{
  "n_experts": 128,
  "routed_scale": 7.71,
  "balance_bias": false,
  "init_std_router": 0.0163,
  "positions": "rope",
  "rope_theta": 10000.0,
  "init_std_down": 0.0,
  "schedule": "wsd",
  "decay_fraction": 1.0
}
Below are experts of layer 2 (counted from 0) of a mixture-of-experts language model. Rows are named router (the router's row for the expert), gate (a neuron's input weights, with its number), up (a neuron's input weights, with its number) and show model dimensions 0-191. Each number is 500 + 40 x the weight over its row's rms, rounded and kept within 0 to 999. Numbers have three digits each.
After each expert's rows: "mostly gets" lists some tokens that are sent to it at least half of the time. This comes from a sample of Wikipedia text that the model never trained on.

# expert 121
router:454502493481464535471488518509519526563517490474496522511515503515525433555567498444520529515506472500529517497534440470585413513530399426467474519452493481521536460504430472520488525495489476534488453518459456515559469486485545536445505588522521574479600500503511440499534496523497465561459508473469533515494448540533547474445433527477504458508555513573523474541529474495451493510435513469543531524582474518487481602498470558478459439518451571516462458505447439523552464536475402474556506507517527535493498443508490488587509531433464527542469499457522499448523478467490521537
gate0:508527486470533434525535466505407509481497499596467506486470472546495490504466558579503495511555503458461508474413507519495464471542531482520532505513449509471469535470492571466443508466538502480499492530481544518419502509515580422531478479480448497535482510525488454604443506510590538503524556475514518488518524454540457450536531574536540507528463561440484476453501598536529438491513477561519530467520563534586460530488481418503506448517522435460491501493558513477524580494448521485410552459426540477419485581552466524473509497581540462526561549589510509521439415557495555475
up0:466558551468569487518456533473486488448535518544508500602510498435436459462493523523516513438460505497534492543401530517540515495515509486465600514497488542540467527460533525517535548530521531497500470579506533479521557490522496469589522486473462558534463516440513510484511439485464437518487455481468495510485451520477494560539506508501505441560525510509489497548562491537542420551406502514522490513475481507538470498467488549524447511549476536511474509496514494569418554546497436491552451465479536554470529487477510506484431499516464503471446489486519492588513543518541459539
mostly gets: " film", " title", " TV", " television", " movie", " Bon"

# expert 91
router:472506533433441535486472544446471512535517508482495430506493527508477524489464548434535610450524504568557562489456538538532475469485461493464530585445570517525521506496513504404563472483519486446507569530495531464511470485549485450580466527503567492472509463539460439482478479489483514521522540480500508494466461515438523503502469479408492512482490437508460561522547512520577458482510485568531467547495557539529517517539522538480456452459475470444501560536520569472486426496516491483514535508537596513548458509522493480550488571517507505505543503512399495515463496533466559553
gate0:533521520466567534536531583448449493484536473502526480443473509474477501465468461514437452498457527545485521517415483505433542473502561455435465546442521546510553514537436548554504475436447510485444504453430497391493505478459527511501496453461522470496481467469519530478444473405498482499538432453546517520461512472520445541523520502446591463554506494486517563570560569501494476563517506503551463513484467429505551467504483495465519471523514495468451524456502489533457461523508450519448576457466503460467454563522532424490477489470553559490552503505467530502548547481543457499
up0:507493501566532484431490424463553486458455466491479493557474522556466468535478538546517506588583450443530494488472571499477526515535502517518508489520474472473471471479511408550490466533597577466517569523598491515497495465493470459505497510469525518492579459477536495475512509559531483504430450513414522504535507457508534456399544476531492522503538516497498474465532505493500569443464499458498486526478551533404534505510447534524467411484469511522475528458496578476438528522470553560531449490454518509463497472482474476474501435507388422562425562472508501446538523390407521472
mostly gets: " University", " 1965", " 1960", " 1974", " 2001", " 1963"

# expert 101
router:480492469450523444563450480442468508510494486523504442477446440573500533458515447439507547534452461551469492594469451531488469565434521529496507570545506479467453593494530475448510492477574443479429509449498458459471490527545465548488447518480549588441469478488579482535470522488452531543511469490499532414474494523460540560476496474497470507513495523533494518524507497442500508519521531452522523566451445526535534452537564565510513523493463479503467507467462444504556578470516492465598566501486475539500477485527488470459465526485499559446459511538540553483438437500522484434
gate0:410484482553454464462424529554453516516472543506529546514489552510492529519509502518522447467461432502481545481513567538528502548522463523499483559492530508430487545504503489528499544472575485450518508496421503535556569478589556467521477461487488438442523467503542466432456456553475474529551509462511500520572490527522496515460510501541481478565452546494467531515515465501503519469493538501541449461577502438506509549536487460494479494460528470462521524524544474433526513580491505514514517530484512415527521492490468566509481470485487509466474548443492477489494501538450483535
up0:462451394600472453428464544550438525550492514493521512496513509519450537507529485460509464543456414566477541444473523503529505581506481536556431549467551484486521515479522515492514481519528501517523505480453511533572518450572505470503528474467515469436549480509568461442436443502426542508581535484469504486623517562541553521483526554536447494539496507563473544514524457517491492453508508459524438471562466479483506551568500482492528519434478449464549523540478463462534529574462536465560489532493493423470528448525504513535476505469529531479496534504500468507505538554503559516
mostly gets: " Ward", " Matt", " Anthony", " Shin", " Ryan", " normal"

# expert 7
router:536493553489500542480491478516530539443525502482511502476440473545510430515444470458459472541499456584440486458539496474592569555464457509554538463477535532474469436507444550480543472533511457558499506518548502486556454447498544538459513552471443571472520479515477507536447446571502518499467480480503455492535525566507426552490509496481430498544560517487592497569513359511491518449434549464472482517525543516502544522491474540450498483513412566486515538499458513456570589558443418462534503531501523467490525460544556537540454506511597528430520511552460509507505475489528516507
gate0:560488450492483509501459457480490485505501425492462488524525567494464472496494485410456483531502570526590572446537541496488512507583546495523526502509497455540576495492412563430533421515474499472458517411535533507462453493496528493515434455503485534529514500576496548466447465483487533558447508468515516464531507542501565569428480507444495537460535474571476533556499529458532577456508493560485459504499427558495570444518504524506503478541523568557495573519481508458579495505501481416496478501550511506434502473443524453560507511453535371453455480430474527504479516481539502467
up0:453536554498468527537539467558578550476526529485504474500477528457465562430457552440483494433496406471475480518543474438454515550511459478455454563512493490460389454532538496466470541512499537501540482490450510483483545543488475500557470499532529562505558430510522433520527520465535420483527565516508533547558512544601525475629480513565481494463464489448561525472520498544532470520451489494507465472529508451484451536505489504452558494500504593585529447475433465509506537510481520543469526496504444529464556514498509566477484539495527557480467535587605515459452460503451487417
mostly gets: " Court", " —;", " martial", " votes", " NBA", " car"

# expert 102
router:510503526512444444382488519486565525452498487534574504539524527527524469533555524480468473503492465548463538447582541478521555516526485544514489519478572464467595481480488481478524557501510509557436411458554476512539508492489496508510532494501433491505448550432545492432468461541470452535455442503559485488551501513444459523493509486521456489507531473589551494604512444467432503505462607489502507525496517460482564487507581589498503439446468576478521482524487528531534531454539406524576475541477480453542580476562500476495506561493525490435477516535534446457503418541473421469
gate0:469446442464535587500487481495519579460470467461503421528394455419486524510465489489509516533573483506436508395490566506476526501459523516475514546408503473481556482453429464480512493535474500535557477451442510521574497573479518535455539441533477495473507506455425473473497567538590472480499506432443434522489506455543511534448495574549524469466467530527479513501478454511522428534561469565487486448556472523521476511448520483505493520510557540527575492431485532425468506469495521493488547531577530450505426461533523513502584560525581435492487481499485501526617559516524550464
up0:515498538532495402533499568487481427514478551548521542467597524549468476456484458529506469478495508448531447593457489481456496493528482454501492482547515527559474505508568511515489510451477504498494508504469458445378569394502486452551472553405523477520513489514472486526495484469484511527505515548523507486477519538462490469599503506509503533542506463493479429575528565576459563508465480486465476508467474503514512436511417485478494505472436468388462463546535487549459495483512509422534445461473453530453520541499499528432466500471400557482506506433526506483444531492496517552
mostly gets: " album", " music", " Song", " Label:", " book", " video"

# expert 41
router:447543512464491566511449512496480530517439444461535522470495496520489524443583537560450547461450459537545505492472487565458491437480410490487523494584525448499556468561531508502462533483469456453467566545564534504585548507454510476501467505558479550468508514530518509458489523523483515552491489507502551556515547577507586485516505534478485483500459458482571536509450525485484512534522538538518493435478508520457559539454513647445525467517548424587508542483508472504500534460463545504560475492510466495523498456489475490444485515516487470472576552561498538511483511528481557498
gate0:408507489513474483480512525490497519555478500438474482547466461601480468439425471462531434510567492509517513424493534463482489485504445490534504515489512507421536457518544501507548430474534509468492520486506446511480489478489494489452493460463515499423471568474476487499509557563543516486551555550516457514437505537526496510426539534427493489557493450507514571450517482516534420495503480488482497469483558513546487472392441425443493484509479442580454415468511489456462434533464573512444446505521464464504436447469570527466620499526528467471497519459474482497507439496542524474
up0:492533523440519506536516512477489437527537481450436440535524460512420502517435495513506478501535533479461588523515502580419488560513512482459481477507555408496499501486531530506523523534548446512475522495510506422529436482515457480524467452469424483560555515527499564460468582475491537494520591548480467541445533484503484499462501481477483558551470519486518530493466471489465448517511423475522468521568572492457495474501489475496554414492425547520494555494485440457528483594519502449496534493487485508498488496534501533534530464462473516476457556479493524566507478446454581479
mostly gets: " \"A", " \"C", " 70", " (3", " (18", " \"I"

# expert 119
router:561500540477528471565492500490463532404473416580464518480497508564518519508492558542424515459515568456524464498453487557466544532497531519417532536505457575410453578573494521444521514499498475559468512548550473472530504477455476516478488487567467494563532505487548480505484495428465528528545537431555530495518495526553443409510482457538481529558487510477486509508482505460464453463595509512489454510502473474499510437577441519423570554498441510488525555460519481498475498459485567538550491428502499571440480533464496476562464530410411511430542559512518392523485563453540461497
gate0:516483495468532470478542523548465551567456542483468482544490521503488549485495525538473517547494476466474497457532542494544460509496460455598519495541492454507527474474540483532459472579398521441451479467471523525469491519516514572548459397476588513460542533476469468403522563497522482522530480488558475534488531493516463535490556494516487501605487506465500576446485469526468544490507562451444450476427483491517556522484525499506444505403558575546552486488551599460573551489490445504564525546500442484556472528470485546549475560544461434474500454472480605516447498459443489502
up0:482471443461462542454503542502479478539588494502460466484497511458539433525522520501535547458498537521489546493509515466518482499521529556414542523515479523453490536474445553430493512513479499586482500452575509409592518449504490569608403507593484478524526517493491511458487502482504546462547496489492449505515556418442508563541524545489491550567414482543515541507536496506499470533469487502499490498390514518400531468493499520482520555519455555531566581462433525489519515487513512461543576485500460514467466552497511445554547601413479473518492501573501511514555551498526506458
mostly gets: " (born", " family", " Born:", " Church", " (age", " Released:"

# expert 26
router:460543540550539497511579444494414553580531414470496474550451449460476551544537480548480533514423545519502550538484519496530566567428491461542446459477553572502521528487493535470511548425534526513505524460529497481557449487450507532499541475412516540476461519472486466545517454513437495538451551457527545471453432486446525525487499492534483449468518502468526582507493444483515515488510480508519497577525462571542476508505594572503509475506538583524530548515530486474503490524555496488464603489546439545420592438583536501509500512470464530487548505516463531477494527429535557453
gate0:499537499522487465495509451506525489430480479476558505500539494422492476481543492455483556424504519510499484430439492581546451457463544546511494463480504513525449529573506478474477565540532498439470564469502525482478543503432538491622485495539513472441551505479424503516555379435464483479504526462474523498595495443505505484426473501462419495474471462531523482518461469537489428456479490487497537511508470515503471519489503555463462467491515518504524568504480443408536442518508543446506528500516522462478539511524492430502546581510469541513467577537453505554518460468521408420
up0:458503485571545470464543434514508461439475469528488508458531480424481469510506502511539507453481527498511508473459460467491435505434551453449451520546506506500511542533556480538472587513491534495516487538539463526487516552426546454508567528504472536480542485496457506566525353408541407528460513447496582495530488498491558558435471484491472504449540539464538498468472435464526438470513512518528563482532532495469493552540533489491475494452535495466502512510447461485462511575532459477542523526490518484505538494570499495528551529438481549570513525601524494514531481538473510414
mostly gets: "ert", " and", " 2025,", " &", "’s", "ter,"

# expert 0
router:512521501452503541472453473519489498525490460502559464557524452509411438468462486517536451482453539524530468568555537496533570500503472550511546567492575548487524561538493542583544502553473566490591500497537514506517533518480459551586529522485413517509563486583475528506528455488459489454574483507448479428538487490471514570567488447510468387539536543544534455485502486519546462510541450513632458470428546561549484528521505520438450507541538540440495483573474505478477469501506539551489514501525542501478542552574545456535457546516517480555619515481503484522400506499577477566
gate0:538473559564461484470495495454502509502468501496468543476462507471476510518489487539524552508531492375469499449485440550500435527466559480599487467532464530535458450491440467501506529556480517461508500487489437518536487525492511438410415552468548484522510481590481462539500560524568478472491445480489507532485570449501522490510477585545504570495560539461491515465537514472518527424549538485506489437519460449485531539497493483473517470530455487567537500401454526462506544547486525510480563454491483453386442510516443591485491445517510466533485481514495458546508565516426506458
up0:467524549404529545490565550514507507588487459503519515475528515490473528493473498550559482486485401504501527523514460361574493494453468482477525443475528470457477525494487479405487428454469529497481532541468547495495465472513462543523543527546517515522479592449546452528544465531499494515522492507505458485514509517470523471558509474454507473561515456542557428497545541496536540504467563444486465478496496523488517479454510590495378520536522521498509411557573566522554474508492504484491564469458505440569500495521510491512468520470576542528517447474581538487498468516402462517
mostly gets: " Chevrolet", " Swing", " Athletics", "abad", " GK", " Energy"

# expert 74
router:529550477482509437487465479442465475486460536501459521486547493537473489511556535479461471480541460525475506542539471447550512494500499506504515534579517535499492524529504466492490513502445537484494498435480521490532597412493440510528476388552511510507474489435524553458476487487503517520481572447481503466561512500461498490423546503495527505497502523501470415502487416462465602443474543433418555612440543491494532562589580535531496515548536510442513533468570487502487533479452493520512530433499450468544500463466560400533524500477529467406507470443558508472501453529419477539
gate0:472445551512448562518532433463538483481513451582531459473430538407523461484475454534519536465457590501495555529509528432433519471504581455490466453441468507451477482528547556534518433501502486503542492447441513532560474544487457471518533458504436522525504546548455485498528499445468558493458522584454520510476498479449525528480502497469553536455445528502473508466506482492458458446506493467517525518515548491460553474467488551476506511504359493512529571484496384615503449495445533551464486476491561535530526487540444517517494532459512554545475435567463500499541478477461479459
up0:485490472479448503510531472412502510543482470535503454486451506407488495496498466539480485467499535485484527550546515515422522496505552461458493479455542527539469449507528548501536438552479497525554487469458522461563447504505489479508536444537441505565521508539455466497532486478431525467470549594514556524480495470418529519444474492447509518476430574487540506499476483522503431456527519495505550498487491493486589453458443475429539517561457514533548557514473513588491459508422517574447478483496532549486510488554455507592524524455549569541526459574512526519498535509462498441
mostly gets: "=", "°", " Genus:", " Van", "Species", " la"

# expert 45
router:457500528547456509609532540443480446537531487504493481525526486428487541439492498541503512455516471550496505529455532501480424548469515485432523461492515578502476471452560472497488472488607512483498460525519534452493482461560468502516476497547473554557510464448489427501547516497455472507572449541471538557505411592524520528464450489500462465530481476539495537572486528536524530510502524436500477519523569521518458499423579530461519488537475425457472498450513494571576532481464531490570552512511433426471436501503484404456497565559467481548495529545446502494481516467479601550
gate0:565564491520477523500502595410495494465518482472528448512440516443501466486543511518494441515502523460485507532520515504474450523489465515495492445498519433395551515556516481497443502570508502452544488522520461581477560516443498469455504511469422529517533463571442503513487473442459506452514501549470490469484465469548439483435426520543571484512470465501507509459409553472474482541554460452485521494493520547514505522595480473444474464479640525520511519514461479530473466537467548529458400504568550602460487500512455513480546429486547462423551542453394509525541514435489469499
up0:453448467492483549495515460579518438514547511517461550509553435479500535558538503446525548492552456595513517509490486555477543493480487508480511580496476535533477512511496551450564538459556465525533493494546580515538498475482528496538539519536524505549541553425553489466513522442506514559550540501555501518625526500431557511517458494490459530530481450455504540499517537462517505535495483509565513552467457437500444471438504560483495494594458420552456496514439564548485516497527478486545544483489441425557512463563488467483418524529377566472523503496529450490506525530561532505
mostly gets: "ake", "ris", "end", "ps", "w", "str"

# expert 57
router:496572420461448496517534466504526544577475474491545446490528545420495526531505500437526457451457520557551484532474539484473465464448445529475527549508548541522532552489518486451486524470545415518572506414539548510509499473478435461569532449525514517567542495470522541494502487447533512442539581599529533466543472485505536472550437508506535544541390444536499543544501581422553492503445478541567493481452551503488487436515510507451462524517464491521507550565450551465497490491440588543452560442569490525476490515534432490518504577428504594499496490530504463535461484459433482557
gate0:536475513508504476470477466505532490514490523520453567463511494554483504470514546493493487518581546512531421526516432520503498475529563521522426488454458522480532533493543544517494532547491513573465482486491521495536459523422561470554448537471402468455530466529512495511517522516499442552531416424483560492543534520495501483486451512487423443459476564557576488508436485490467523478467454495469524526428515509416515470487567466464451480489567501488545521437539481433442535466464542567598518490532447460483475541587511561472480429506503497495492492492549457493498511500515507492
up0:555495445566484461504545503477561479507527449504459516489511500516473485440522480550490436528538492474453551535471467479478574517508601503529487415548502524566537458489514486492519511538473501489502518486508523494526446493506437505484508517436518515532554494600490538505460533483448467564481538527509493464464510532497547548489497496486532547536523533535452458512462483449479476508493543452463499487507539479478440541465388475472547429463509512468475514574501455460608491508452495523487401544486474577524476434460466497511509477512535513501515499491439549414480490477458578496
mostly gets: " Democratic", " Republican", " sq", " Conservation", " 0.1", " 0.2"

# expert 89
router:597560499477552466481565469490505488509501564446477597528563485563508490450502531584492486498508514470545465515533515561500579410513496506461481486471502471477466490525493539530507523469514517515538470456513489574459508407506482512479521455446472550450514561493509458479539506487489503416541465464525539434563491542492485556518494489532481536507463468442492444450469457473476516512552544523521448566424506486546487514576428495424521501394552540464544511501516546478416477576491561571481466506472545485496586481513487585474418572423473500474532537498516504459479531469512484562
gate0:525496492526513513548505532520484489529550654533529533428528449465515543506471458546444474514522463468504446521502473510435505511462557520504505462456482464482538501590493550460513527527412522507522468490394544569452509521528511556460460499503499511450567528489524521481450550448542531454523449495469567510485549511584493532485498554532569495479452513419437493487566530464496512544502552507465536523497458481538593491535551438430546525481505471588525463415491548495382561478506565538465510547514496485467497514540515578472452478508474517469474535485553510515453516514506468498
up0:568540542443518458531545560447558438485451491468481525492529426453437448524445487569554538399549507551532494506471512493512482477478466521513497514480535475479481497475450518528534438458518516543425497568470420540489486494450515466530504521478483551477478493456449522420557517500446403499470525559529470561574541520437468480486463500409514523525582506514502466532494476539492503444519579560492522533445509488484454430515554506423496480502507514518585477549495485515511490581493464547454483435461535506414529465538519512454536604608456505494521474560555452507500498442550540481
mostly gets: " Sh", " Phylum:", " Synonyms:", "ง", " medalist(s)", "\\"

# expert 104
router:518556489481472563565551470592530465467524478533477413484455430512436518514514485554477534481520499526550595679472501535434507480465458492423538555535544479563533460584409490491520502530562487480469530494536524486503513476423503453494553475566538488542498552464501562475464508565489511458448435453424540439454541453491608447497523486493511568524497477541562496488467467500500436557487520491473481522558482452476521506459511485489539482489532522501450490508521540474485484466515505504538470458453486518532482454452505520502503444431480514494535492524509496476529528450554497478
gate0:491425489507453534472583527516528514576505443421472493522498496556435466571477539557515442533469513479397510514511561563403540539495536515399542494451467495512523475451471462443498447523496556533562574516479507503572490408484534571493503512484456538489471487584444575572497456528562452461549486528496515556468464561479486471457479463444552502486515518482531583505514430462481510473508545467548585505458492531515431561516494501576477477510508482485538465473449474483490519445535583524423549535493446560499508526522541463468545407549446523458460538518564516493489565533499461467
up0:447486504506544556501557544483557518564439432406538457503521499532449519523512549502529482443454531444437539535496476544413487514472582488392566482467459530467520541508483498451496505502535550587539538520445497537515509478449479478477514523525497568543484479546471545516492392535544419449527464471466495524511445513522501461483497515508534532499606536516493538523492455497568477430479496487559497523560542516519450545534516506587524493510538529487434495504490515505423476425514482528444465544460479514472457521493539456478550467560511507476482601519491481467490583487535445402
mostly gets: " still", " large", " only", " Cal", " longer", " Tr"

# expert 56
router:532472508504545424480457470519437476422554506479528557482547568540494524521604526459441495493482473507555489499516499412576554485508487520520467438588509550491514539491568564418479470472478541480499443462610486481474510458517489499468459534505527549505470533468580556485504576500494463498463577449469504464554490506549500503503569500485491509505476516481440477484528508560473530450483580462505530455436519478520533527516536520558518569459540528454465520483535498513515518487540436509511465512492501498510542575493525508505464394454521513451509551450517477442449461549454449540
gate0:459515497506555478493532464523545561484486523534460491475533528523522500446532530529485537507527549471508439520502529512443517492504471470573452451525457593555523514499545549555505471466393546484393540515543510530438566480515479504495490483528430548564444569490574508431581480518496522477532515456420518437484532510522480453563507488472462474489502471564517556449532535583524478470431543484513455475497536544524533516449512483519485414493548515499521584489559456515531450533481549500516477531541478541538497641454536516563479457511520467508565485441532421539508546529455434546
up0:547513499524466501505498541481449448552504487474510477540462496512483526556447479491545486504459457496472590505508491502575511492481497505450531544533581401480495522488445476512485566520597482504615498532453500473549483495435481503476503505467574488456522479510439481525457501504496477530472445510592468566502484486501552529442489527550577515493495521461483434540446480428504495567575476505431522551530485454477454492527462509498495560475452488542482391497429573474455560447529436488495535499443523486489510376546486463445531567507503534509433485527495563464463480506527567453
mostly gets: " Family:", "Scientific", " al.", "Species", " mm", " Synonyms:"

# expert 116
router:513481584461542480506508492443542541462550488485479510417537464535489526505582522548510461528484523571457554502536523456534478521466464519470465595507590511503452564445515470485514539515478496488445476495584475478487453449450520491527483465518544519480501514455535492453446402562481535541476462474504529466579458434459506474516524501443469466485517501523544526509440515439524479472508527487517514496540527521556496543525440509476503571492469456492514532473505391495566454582556415441504504503506509564506571398516517478535502499497582538473469431549494485488505524471530495566
gate0:453527476478531440515561500449494506555496464456449471494540426501514477516455554523512545529494466499502493521539462474525501469443431536511486526466474517508515498454497475535402532491517458523527568496535478510533510533473539556522502447537476503495528506469475511482500536531523456468469523424463558536516429548570466442527533564535524466550460479518508454445515491548405473410468534494479529537489503529421502543563489520446481489524460578488464483543492582455512459475497452412503441482579481442509492466488512480545506450486503479491464432560459441522562519538486479510
up0:462546498503466481479559532447506511551515411476517441503511553526484484549572501496465526489474519504477514521591492526471512460470540607515476468540496522480520512432477487550495534520518483529557538522481508504533577577508499541600443464551558484543471523512441460501504529513512455485511545485523467503526486502547494497466536528560468474502560549539603556504518450508511504481505564486534474557523470521439570544572507501464504467459516583482470505486483593428552485435561446577416528524511504503449531428481558461571484438489453481451494458511470527505508533516514451490
mostly gets: "es.", "ate.", " novel", "y.", "e.", "ft"

# expert 54
router:485554559458480539531468574510519482522529479451523477464578488513483498556467507540481553505523459425455552489524493554490476402497505526568463508510583433481520524531518524578503511485465557536476515433521505520497439460457583492548553522476475550509464440487503460518476470530412558505537476580510559489530463513488515465556466533516563473483535509545473460587452503529544557525531478517508497561546526551435500486523514521466503429527590517510512524483446456482475458456516476476521440460482494473563510478477511482452500540434511435539535501477460430512468570462447440532
gate0:514492511550496438462532456536511392507510417509478446465511510458536511514470506557479517472505482524462518472465497493407416452476510552428484467540493481504556501470562564535556459492562531494435463530498475436507539454469551466492477482455514480534511522495494497504477539547496446448484491553502468465504464478467534462476453482463550498508544492505468540476471542471526452473523451458518531458585478483471533463516557486554548547414445469493470430575487480516469505530471463522471457455499554513479497473491368481528541469411437434536498542488515506508564466483504523508
up0:478515494448468557567467451555442478526467445458513490440504553509507507522551454477494534478525519417448502496504546518481477497460501472477549485464461476513462472512438540522407498471479502528542455431509506562503501554528560418456501536423498531548486481507504493500470478496492472481453516510521510492472468420502472436462453518487528510514424456550495498547539501484478546541470500494488472566572430507503443518517393502511486516521581512456482524566496501415384511518489423530482500512477563508536517500627455487399495534453474440458543526418449422581478569499454490558
mostly gets: " (D)", " 2025", " FW", " N/A", "–0", " 2017"

# expert 27
router:433503572453484504552515524555461520454533594491500546529499480514476532440481500544457543522386503514563490571523524546548513475519500499443498445525590508524492563557583455480502475454487512448459573541547560483546484512474574464484519487488494492493494536491498468436432494576432546454576536477515540530439464462510484580498507488501493493494466498543504445486473469477525506494377521481530546507521517576488473508523572572472508466484498506475396503543511580458487420539424552501584444476485474515509479455497484501466475522563477472432600510522536535494463476467494489562
gate0:507484567541433525496435470544567450440492525501488435476500525421564434496503492490515492471504494487505494479519544577449497490450480440542500505577427486467569445492556465515530563463525559528482493570484450476522452506533480535516490561456412481531551480459536562524529499490555543536478524545466491468552490516462467438561515502434519551463545518613539433597488479508455402501484509498585527541465482560436586574488503507546534447488469520481517488518479457481555432579458480542538517497515471448464525536542578471496513547483506458466473519524494467486576553550526503425
up0:458495546461543499484486520485486497490508461483455523598527561487578526556571458456501487500495459515513488514603537527502485438499515470522456509485511484445580521554545488533539484509504499483507484532463472494558467501491491614521582510519443541565553531474492447483478475453462483511515527573532465502498469450530464536583463479485450476528556445575566437573501490446507466522482446518526447518504541545504498441509516574563524505467431571469495455478456477500511467551500516495510493475494492425539554540513552431557496466528516562504525481503463526562547517521475444489
mostly gets: "ain", "ity", "39", " Williams", "ara", "’"

# expert 19
router:552533510485609516527515547499487493529550544520472538559539487569492479413556571481495491510454496505528509484507506506490502433485528576483519500536450418526532467530493514541521481425516526439464531494562545504533490489561554513506493475435505401492465531472463503470466493477531539476529542463504549473448558471469484472502568489536599490495461416525519558445457492481540512481544490548469473514486483514518477464528486467505529518524523519424490504469538517512465555466416542546515450472495508532555436501452446524455457493423481486554574593476457431450458493500549490506
gate0:475478488466488605542448478496524448473493532500501466486496468556465509442495522483503612496427474518545576474518438495466564449553505448454438433481395490524513480537477487648515456538455459487545517528516484474469486533525531494526515549528530487471538482541443519531531474515407464494457495514481508490379557530461525527476574447414541479480488494457432487463474421541519445514508509525510560546470512563442515449507466541506515551482490497487497554590487488453471530408563507482478440467531545596465503457475490543516503496422506431528535500443500516435527467503450511469
up0:476471466456472483473502496560451490472534582515479531501437514566521520474461519471491524533565520448488503478467516470456418519538447519470482568457509503537482458457473496491512472512553486470516519514472398479477517518489540515485433443533512503542499499509484507541520524518518526382520460542494471462561577549493523486490516471521535456452461550501475464439540505549585475378548510455511544545423531447561503468468523400524531489510438475533495469495597545492528511503517517508466448480553484521542531432479523491459460469512466441488467455494489567496483510523425494394
mostly gets: "i,", "7,", "1,", "an,", "u,", "0,"

# expert 122
router:541506494532572564556518533491462545487494516433602507582545501568444451486487529554497520473471509500528477516461501544434534513531518507514479462410509454431537551512478524537490565520540505563507445420518552509495485441456402513581481486552473471549481550476560521441483415461447484501503517421568516425523468470503472530519447547450522491486456537476512434503516547425480496489486466492539541526561490556492532411484513492535444517574516524520536448496528513497449493438487494589472487477488523443448526509451530411547479525533488528514507520462462444491465511516517432501
gate0:514514494494494411453464466508504508481528523524455491516476510441506457399489546493503540497598516530454496507513506427507496501521518497513445536543495463578524534532499548460503449534460543507512502535460466431543506507487524521502495543470548453470555508526470527528481491493488555515521463527497533522542543536458488561534466490557432462488445494500476509517436526481503463588524544485455424464365498414486430531483536486431502495398462491425500532559469494516474462592461463491497606496403502459503577519523465537501499462496555440596478508435520516446493494518537442485
up0:475530458558532484498574476477479553469467417567512449501486541456446444502453629512512563453476545512503479527505534538459566532484509514535449502468505500479505510429494463519536519528481449515570502429532465528470492403446488541478566515539490508509545496450519545496429486488402451468473514412465494440470490486510492611451491497450529520512487489540488540491476554484507509512490477559535464571568457552408525448490421571490489461515483453502531402531468526516435551451542497544507513623506548450471475508540557447482532458457475539521558533542463422516502521470486570520
mostly gets: " 1:", "°", "\\", ".0", ".6", "-c"

# expert 105
router:512456481518521512462458537565537537482532451490483540505510568544554513468550521474465448537551497555540522502517566506467501514562533553513517519404550460517513575510465537468524551546463487435447562479514520492488492539476559456499451445533535509442518518452498379455512539506502523512610500400573562433514534526429573463506521501501478531500517514461459498516512472454507463533561568520454458511480442494522545449474458449492501577486558519477510542577522543566512440494472526525513526524521479550568507427588585471508483484482482525358416465526493529485458466515480489486
gate0:471522497516533545448506484520520523460528546439494448532503466539506510541498574456507507596495543403505434510558499515532481450526518525529498494559526501400497450489534506472484548519444555485504388453505521545420540491477501505487494487513467446491538572430514504480474494454558469452527479521508509526504504460419526421510473500478442551514472530460448534512511495519482548478490521509504515483444474495488534510498503416491454473439466476555513518512513412474529485477476449499552451484563393555519488439502508561499523421529527567438603425460521540509487458540484531515
up0:514497569526501471423517409534448563498534497461515462509550457519450584579474570472514489448454505499514491476523444473576499534448497490497550482538474512482423486552530536479492505492517470415425491477520486553491488496492524495508503508484515502392484486494507509493583510580489446467497518460544512569512511471478545491471532530487471445465520484494493467471458444460477578466503595409439530471507475550499582588502531532522506507431527515478518512488528512438619506522557495466576492506451498530526519478484579498492537524489535495473534514555507539546514547479472525504
mostly gets: " over", " across", " throughout", " since", " Over", "ั"

# expert 11
router:579577479454546496531487537491499495469513437453560525484461437553511430452495505542488469527550522521506496480523534457471531545465520510424541540455522472521563582522492508429502477458468539563521489529491515520519531527452479516443568451546488512538478460492479501474490488510529483472508531495509559460460446515402478491440489501504494429490561516465544468537429444419539490442448554516434462557485534543525521524554439457445426539417546498509431502549457514399510491478520534599494501593530481528489442537452521482483499563458509473457480479478552501529413512464561482561
gate0:462499551487484496526503545491521541438411486565468536574494461520601568522524507504501454486594466455483453540425501526514487509503499519477501507519515500498475462499496444499557529467559521456499540486451464480493441497540547474519428475430463436497489475483532495535530514485485487511453476529514465461510519489543439466480490483508496463596427452511505499524481524549470518493531474496496507472549470414501485489535538490539538521567507458489637559426497498493520494501466440557495457468444557457432451503558504520414510464521472479551429510498471506482498501533391464557
up0:529516476576495571565392444466493564597535485449555487449411502556462457522498505535444470468491575520499544478492498419555468554438464557518560607538503382435544465535485495472564511488536413528537486452502535532419535461435480530432449529516536570519476543492488493490478515476519465503504563577509498464443459536467559504512482611497543504454587526437478413506467475471528459503446511480473540527493528457472521491508551500422504475505481518514491471465499490544524472488494450489541594598504536546586444479506522528507560504458560532430567469516508499536505491507501492491
mostly gets: " DF", " ITA", " Class:", " Released:", " Species:", " A;"